{"num_hidden_layers": 19, "n_experts": 256, "d_shared_expert": 64, "hidden_act": "relu", "routed_scale": 1.0, "balance_bias": false, "init_std_router": 0.00886, "lr_router": 0.00225, "norm": "rmsnorm", "tie_word_embeddings": false, "learning_rate": 0.000885, "max_grad_norm": 2.0, "batch_tokens": 131072, "max_seq_len": 256, "dataset": "wikipedia_en"}
Below are experts of layer 2 (counted from 0) of a mixture-of-experts language model. Rows are named down (a neuron's output weights, with its number) and show model dimensions 0-127. Each number is 128 + 24 x the weight over its row's rms, rounded and kept within 0 to 255.
Before each expert's rows: a language model's description of what the expert responds to. This comes from a sample of Wikipedia text that the model never trained on.

# expert 16
Infobox field starts. First token after a list dash or table pipe in infoboxes, such as Type, Genus, Final, or a starting year like 2020; also Th in Thus.
down2 [117 144  74 157 103 109 112 136 114 156 123  99 109 122 120 172 172 105 134  77 154 125  76 144 143 103 148 155 128 126 112 148 152 137 136 127  86 130 137 145 126 114  90 120 117 132 137 153 154 101 142 111 124 133 122 171 118 147 188 177 118 151 137  97 123 115 118 153 147  84 120 145 113 133 161 117 136  99  73 156 119 129 120  97 123 128  95 136 142 107 128 129 140 130 127 161 115 141  98 161 153 125 182 122 120 157 126 146 121 148 130 127  93 149  73 116 105 182 182 104 126 124  99 123 142 149 115 104]

# expert 15
Word-internal pieces after prefixes. Middle pieces after prefixes or hyphens, such as sub-du-e, sub-di-visions, brother-in-law, direct-to-consumer, Se-pt-ember, plus taxonomy and vote-table fields.
down0 [143  73 166 146 142  83 106 104 159 162 137 150 156 153  88 120 182 122 142  86 144 135 154 150 124 151 138 111 111 129 112 130 138 149 150  81 129 123  94 148  95  63 105 104 128  95 156 122  96  93 106 117 137  94 148 140 120 134 138 118 133 129 196 157 128 117 132  84 115 158 159 158 113 121 134 104 120 145 131  95 113 141 126 150 132 121 137 130 147 123 146 120 112 140 102 103 115 108  99 175 139  69 135 119 138 127 139 144 130 112 149  95 168 144 162 114 126 143 120 145  82 152 146 135 132 126 135 159]

# expert 24
Compound/number word endings. Word endings after hyphens or apostrophes, as in twenty-nine, red-brown, Brody, right-handed, Cuckoo's, plus film credits like Starring and Directed.
down0 [121 150 143 124 129 118 143 140 110 134 144 101  95 111 187 112 138  93 124 160 169 102 129 155 100 117  90 150 165 142 181 153 164 114 134 167 127 100 119 136 112 130 116 115 159 138 103 154 143 122  91 129  97  93 124 146 124 174  66 117 149 109 127 124  75 124 136 109 117 136 137 159  79 112  98 164 144 128 129  91 113 152  97 156 144 132 120 121 135 162 137 110 109 120 113 171  95 115 141 114 118 137 134 119 108 102 149 161 145 134 149 147 107 121 175  87 141 129 139 154 125  68 110 108 109 114 151 146]

# expert 9
Discourse openers, word stems. Sentence-linking words such as According, example, addition, regard, and mid-word stems after rel-, inter- (releg-ation, refer-endum).
down0 [137  94 133 133 102 113 149  85 144 114 124 116 151 125 106 151 121  84 108  87 148 113 130 157  95 121 114 110  87 109 103 135 140 140 133 105 171 166 155 120 138 141 115 119 155 155 133 152 173 143  80 115 145 142 136 116  95 145 115 160 117 107 139 124 147 133 163 143 109 178  85 109 160 107 109 136 144 153 138 158  97 106 162 132 157 141 117 128 111 136 115 126 163  84  92 162 143 135 163 168 126 133 133 126 110  79 114 115  88 112 125 131 126  78 101 113 176  92 158 137 127  98 147 127 179 115 140 128]

# expert 11
Nouns after prepositions. Content nouns and proper-name starts right after of, in, for or by, such as war, museum, Billboard, Harvard, NHL.
down0 [178 166  99 142 132 124 112 137 152 160 141 148 145 107 104 131 159 115 157 140 141  70 127 135 145 141 146 118  89 125 173  96 149 122 116 140 121 104 104 163 128  82 163 178 125 132 146 150 172 117 160 122 130 147 121 149 140 134 140 149 126 121 116  93 181  96  88 133  98 137 117 151 113 115 114 127 156 133 107 158 120 142 118 150 126  92 151 146 126 159  98  79 110 116 134 150 122 130 130 148 139 139 123  76 134 132 160  99 147 102 134 116 110 121 143  93  52 120 107  90 142  93 140 140 149  99 105 134]

# expert 50
Closing noun syllables. Final pieces of nouns and adjectives in science and taxonomy text, such as form-ula, lithosp-here, quant-um, Chape-l.
down0 [118 136 174  93 158 117 119 147 146  99  99 137 158 110 134 110 134  87 145 155 135 140 122 147 115 163 148 120 172 137  87 154 117 130 130 151 118 168 121 139 125 144  88 154 148 112 123 130 123 129  93 159 156 103 154 152 167 120 150 110 151 139  93 118 105 127 127  77  95 125 101 138 104 127 104 126  59 174 100 117 144 118 119 129 113 163 141 133 128 101 125 117 131 109 127 122  85 148  72  95 113 176  98 127 155 147 152 105 155 134 118 123 129 121 169 168 122 105 139 141  68 117 125 158 158 113 148 134]

# expert 44
Line breaks. Line breaks ending list items, table rows and football scorer lines, such as after "Ball 78'" or after coordinates.
down0 [148 123 113 132 113 135 125 166 140 162  68 137 163 117 123 104  95 139 126 185 148 115  74 154 128 109 147 151 112 114 115  98 174 133  99  98 174 143 138 105 119 128 111 127 110 134 125 150 136  75 168 129 116 132 140 121 149 116 131 136 113 166 169 112 133 120 127 134 136  99 163 122 161 143 139 127 123 100 140 149 123 134 126 137 134 101 159 120 112 126 109 126 135  89 122 115 126 108  85 120 133  66 112  75 141 159 166 130 114 138 153 118 112  61 141 142 163 161 155 124 111 167 114 127 128 111 146  75]

# expert 8
Word-initial stems. Opening stem of a common English word split into pieces, such as hur-dles, Wel-fare, compar-ative, often capitalized after a line break or quote.
down0 [ 75  69 108 123 128 117 157 142  98 115 148 131 159 124 124 124 146  99 155 162 124 148 112 110  89 107 134 152 134 119 161 108 114  49 167 147 103 147 114 115 140 127 129 132 139 122 145  96  94 193 129 136 133 117 164 161 157 128 142 101 111 127 118 147 120 117 105 107 100 132 136 129 136 175 151 116  90 147 159 132 152 166 163 141  94 143 130 132 163 151 123  86 134 117 117 182 116 151 108  97 103 160 121 162 162 155  96 120 134 132 128  99 145 116 100 148 119 132 127 111 107 122 138 145  87 135 147 111]

# expert 1
Mid-word fragments. Middle pieces inside longer words and names, often after ph, int, ne or C, such as Ant-one, com-ato-se, circ-um-cision, Bit-co-in.
down1 [154 108 134 149 126  95 114  66 165 126 126 118 157 121 118  98 120 124 104 129 124 103 137 139 173 103 113 175 112 125 110 164 169 123  89 104 133 109 128 156 117 112 163 124 162  98 135 148 115  91 138 119 139 129 108 110 122  96  87  92 129 156 164 121 124 168 134 108 140 166 125 131 143 110 108 124 120 188  80  87 135 123 128 110 176 112 143 159 135 128 112 124 112 135 112 126 150 120 167 144 139 161 154 112 145 110 169 129 109 120 185 107  89 141 143 103 117 160  99 128 176 116 111 119 108 123 161 107]

# expert 48
Nouns after the. Nouns and adjectives right after the or a, such as village, war, same, latter, 1980s, Second, continent.
down0 [ 94 150 136 131 149 124 156 145 121 117  96 128 122  87 157  92 141 119 169 132 151 135 107 125 128 101 112  94 151 131 166 152 149 139 147 131 138 107 150 133 135  86 121 118 144 107 102 120 172 128 152  84 128 116 162  70 171  87 189  85 165 140 100 102 140  85 140  94 138 180 138 121 142 120 105 128 124 163  89 112 141 124 127  83 156 144 123 121 128 147 157 116 121 141 102 173 155 131 101 106 132 112 149 119 176  82 120 156 125 127 106 122 114 104 133 129 118 108 129 149 105 154 144 164 116 123 115 141]

# expert 17
Table cells, mid-word pieces. Mid-word pieces like ti in mention, ati in Cincinnati, uo in Fukuoka, plus empty cells, pipes and headers like Result, Density.
down0 [128 124  85  94 162  74 137 101 156  97 177 105 134 134 114  85  83  90  92 133 103 123 116  91 149 147 152 110 131  76 149 146 165 179 105 125 156 153 130  84 154 105 116 153 134 161 120 168 130 159 107 112 142 120 129 162 118 145 139 140 157 101 103  85 133 132 127 139 160 142 137 123 105 180 143 155 114 100 154 101 144 122 118 114 153 108 105 113 125 133 138 107 140 147 119 137 120 109 125 174 124 148 174 107 126 120 114 119 112 121 130 150 127 135 102 176 108 115 144 137 174 109 130 110 143  95 121 143]

# expert 41
Name-ending word pieces. Final pieces of proper names and places, such as ston, ington, wood, way in Gateway, y in Dorothy.
down0 [ 81  87 147 154 110 148 133  94 140 112 115 170 123 130 141 101 155 120 155  97 119  80 138 107 134 141 162 115 164 153 140  89 107 140 126 138 129 152 131 119 154 155  99 119 137 105 136 156  99 158  82 113 129 119  71 153 108 165 132 153 123 140 112 147 100 132  82 132  96 160 127 143  99 140 121 132 112 129 158 142  90 158 126 146 122 165 153 111 134 112 127 117 114 142  95 119 123 142  99 139 132 123 123 171 131 101 150 125 113 116 167 171 115 128 109 150 115 129 144 142  93 186 112 160  73 169 147  90]

# expert 6
Capitalized title/name words. Capitalized words inside proper names, titles and organization names, often in tables or lists, such as JPL, Racing, Awards.
down2 [144 129 110 110 117 107 119 161 115  86 159 152 114 116 165 116 126 113 134  97 122 176 114 107 106 108  92 128 137 133 106 146 109 156 121 155 149 157 121 135 129 109 122 145 131 116 142 138 156 175 116 127 119 137  87 159  96  65 100 118 107 125  99  70 124 178  94  96  90 169 160 131  98 130 162 138 115 166 139  86 134 146 129 130 125 120 142 117 111 128 104 101 182 167 165 151 116 113 148 159 150 135 125 122 120 139 183  96 154 127 145 134 103 142 138 135 136  89 132 122 128  82 158 137 118 127 152 145]

# expert 59
Name-ending letters. Final short pieces closing names or words, such as le in Merle, e in Morecambe, y in Allegheny, ico in Federico.
down1 [133 126 131  94 150 116 156 130 113 129 101 138 109  95  98 135  83 169 115 134 121 136 134 155  84 105 136  91 116 100 151 132 158 129 108 136 127 144 122  98 130  88 109  90 144 164 148 137 122 102 143 138 122 108 123 116 116 110 130  98 158 136 147 143 154 114 169 132 120 117 138 119 120 141 117 157 171 209 111 132 118 155 133  98 186 108 118 125 106 133 163 143 126  69 169 136 159 113 127 105  84 138 115 124 121 124 123 161 125 106 119 129 148 166 105 131 140 164 110 113  82  89 134 183 167 131 159 124]

# expert 5
Numbers and heading markers. Numbers, Roman numerals and heading equals signs in lists and headings, plus prepositions before numbers: 18, 33, IV, "in", "of".
down0 [133 141 116 147 133 139 125 186  97 103 111 156 171 135 121 146 160 128  84 107 120 131 116 106 104 125 153 125  91 122 130 143 127 123 164 151 150 133 148 148 110 176  90 111 125 139 126 134 117 119 130 159 104 161 110 155  97 166 139 128 115 103  89 126 164 103 141 132 127 158 133 114 126 151 140 112 137 120  90 101 138 180 109 148 130 173 121 129 110 122 136 148 113 153 144 135 122 106  76 134 140 116 118  96 135 131 179 155 121 132 113 152 107 103  72 111 152 103 119 123 113 154  49 100 137  72 155 155]

# expert 38
Prepositions. Prepositions linking a verb or noun to a following noun phrase, such as of, to, by, through, into, alongside.
down0 [123 120 140 121 179 120 104 134 103  99 159 151 153  87 118  94 134 146 170 133  74 150 132 116 114 133 131 168 102 126 151 139 127  83  79 177 105 114  81  71 130 121 103 132 136 119 106 154 105 131  97 156 105 162 126 112 151 102 102 120 156 141 170 121 163 124 165 145 118 135 131 122 118 154  96 138 104 139 131 108 159 161 131 109 124 130 164 163 159 134 142 117 125 141 155 120 113 117  87 119 127 124 118 136 161 121 143 156 172 124 141 119 124 130 134 140 106  89  94  91 151  84 119 158  87 124 162 123]

# expert 4
Table pipes and equals. Table cell separators, line breaks and equals signs in code, formulas and captions, plus common verbs and prepositions like right, provide, since.
down0 [157 105 129 139 155 150  83  89 117 105 131 127 118 114 116 120 142 153 171 117 133  90 129 138 109 131 119 185 154 125 149 163 131 154 108 133 138 135  95 121  96  90 153 113 112 109 109 136 146 151 122 153 127  90 114 140 118  90 140 134 123 128 149 116 120 122 125 150 120 113 120  94  95 126 118 158 124 149 159 160 189  99 124  75  97 158 158 161  72 107 168 134 135  59 111 140 120 126 145 107 112  98 118 111 135 130 110 104 177 131 157 107 111 136 122 145  89 158 147 136 154 136 175 145 109 140 146 151]

# expert 56
Pieces after Co/St/Ca. Second piece of a word or surname after a short capitalized opening, such as Co-x, Co-mb-at, Tre-x-ler, Syn-ta-x.
down1 [101 105 133 153 170 117 146 160  97  91 115 111 134 128 149  98  87 129 157  96 107 137 129 135 121 113 148 134 103 131  84 138 140 128 132 111 157 115 138  94 129 167 145 127 106 166 126  98  87 108 101 131 155 117 128 121 114 107  98 123  91 118 122 121 189 176 152 126 154 105  97  86 114 144 111 108 119  78 137 126 124 130 142 163 143 182 187 117 106 159 122  98 138 151 121 155 129 144 180 107 110 127  85 123 125 116 105 114 142 166 146 146 125 135 175 129 159 142 129 112 108 128 122 184 119 137 143 127]

# expert 61
Germanic and Slavic name pieces. Pieces inside Germanic, Scandinavian, Slavic or Turkish names, often umlauts or odd letters, such as Sch-ü-tzen, Sk-ä-llberget, Ż-urakowski, Ç-apari.
down2 [132 111  87 126 128  87 126 114 170 106  90 111 107 137 188 162 143 115 109 145 133 115  97 146 131 123 115 106 164 169 103 141  97 155  84 110 117 137 130 137 114 110 152 128 120 134 118 117 141 107 139 104 145  69 126 131 169 148 119 138 148 140  84  95 166  83 110 103 102 125 134 150 116 113 157 167 148 147 119 130 102 172 125 130 125 120 143  94 132 130 114 133 122 103 182 131 149 116  92 129 124 111 135 147 158 191 177 122  94 162 134 132 141 101 137 128 122 140 157 117 107 182 139 129 134 130  86 153]

# expert 28
Mid-word fragments. Word pieces inside a word after a short prefix, such as el(se), repl(eni)sh, anti(qu)ity; also age in birth-date parentheses.
down0 [180 111 152  94  94 123 103 127 141 128 158 118 159 158 133  87 146 116 120 113 147 152 106 127 159 124 126 120 143  70 155 139 116 138 134 139 142  96 136  99 157 129  70 116 151 144 168  84  93 146 117 122 193 126 127 152 119 144 126 126  91  97 144 136 130 149  84 125 109 157 132 124 114 180 115 186 135 170 134 124 106 118 122 148 105  88  72 143 130 123 134 128 126 133 116 103 149 103 116  89 144 111 109 147 126 120 140 117 104 145 141 137 113 160 126 141 116 111 148 108 102 192 125 165 140 118 120 129]

# expert 32
Mid-word syllables. Word pieces after an opening consonant cluster, such as bl-own, D-avi-s, No-land, stri-ct-ly, plus some stray the and were.
down0 [130 120  86  80 119 132 117 134 129 132 130 112 124 157 139  89 132 180 159 137 157 134 114 142 124 108 127 148 103 113 106 134 130 164  87 118 173  64 115 122 109 139  96 140 141 166  95 151 121 107 130 104 140 167  75 152 113 114 134 120 136 113 119 154 138 119 153 121  78 154 131 103  88 167 128 138 117 130 150 128 121 107 152 159 121 145 119 145 123 158 153 151 120 151 156  95  89 168 120 127 133 139 138 137 139  78 145 127 124 156 145 148  62 119  76 126 112 168 149 119 132 142 130 137 130 131 182  96]

# expert 36
Dashes in date ranges. Dashes, slashes and hyphens in year or date ranges and list bullets, mostly in sports career tables, such as 2017–18, 2005/06.
down2 [106 156 124 128 147 134  94 103 151 165 115 134 153 169 120  85 105 126 159 154 186  80 125 142 111 136 133 145  88 118 129 134 147 102 131 113 105 107  90 161 110 130 158 143 110 160 144 132 111  86 114 160 116 127 133 134  83 161 169  96 111  82 120 136 120  82 116 137  98 167 135 124  98 161 101 147 125 148 131 144 113 143 145 117 119 178 119 120 121 153 110 129 110 103 166 124 150 111 127 141 141 113 172 146 119 112 138 110 147 133 158  83 159 105 104 101 118 131 149  80 109  99 141 178 141 120 154 133]

# expert 49
Common verbs after subject. Basic verbs after to, would, he or who, such as give, make, take, speak, refer, opt, download.
down0 [164 129 171 175 146 107 177  98 126 130 115 150 144 110  89 102 144 104 160 155 132 121 153 103 108 105 107 118 143 135 150 153 101 107  98 134 128 112  99 156 110 147 151 136 108 100 202 167 133 105  85 136 134 114 115 143 130 158 150  96 167 144  95 139 142 130 120 119 119 112 145 117 109 102 150 118 130  94 118 150 116 144 108 139 126  68 121 147  68 124 159 131 103 100 126 113 108 130 108 107 160 168 151  87 133  96 104 139 148 104 126 133 144 130  95 123 127 153 138 116 180 162 151 109 147 136 136 138]

# expert 55
Nationalities and countries. Country names and nationality adjectives, often in tables or after in/of, such as American, British, India, Estonia, Swedish.
down0 [132  98  98 159 131 121 126 157 175 134 149 184 155 166 146 152  99 120 151 134 112 115 135 103 143 108 114 153 120 134 149 115 130 112 156 186 110 116 112 103 107 148 142 111 136  91  82 124 194 148  86 184 127 156 123 167 149 152  84 127 110 126 121 127 130  99  94  71 121 125 120  95 129 168 167 107 123 155 135 125 189 109 104  89 135 140 163 109 112 138 109 110 107 108 102 138  89 118 145 114 129 125 124 137 113 105 111 146 120 125 131 123 119  97 127 135 100 120 115 158 139 152 121 115 124 167 128 124]

# expert 2
Word-final suffix pieces. Closing pieces of longer words such as int-ent, incenti-ve, Writ-ing, and en dashes in year ranges like 2015–16.
down0 [114 153 138  91 138 105 122  93 124 125 115 162 163 151 124  99 148 104 136  91 113 113 119  93 110 139 143 131 144 122 178 117  86 130 126 171 106 159 120 130 156 114 113 131 116 145 121 138 161 189 141 161 109 148  82 123 151 130 155 106  76 120 147 118 153 123  98 113  77 108 133 103 138 111 138 183 137  89 133 121 159 124  97 134 156 118 132 131 135 142 145 144 113 152 103  82 113 114 122 128 144 119 101 102 129 162 134 146 144 146 120 175 120 150  93 129 125  72 115 143 113 188 161 157 138 113 138  95]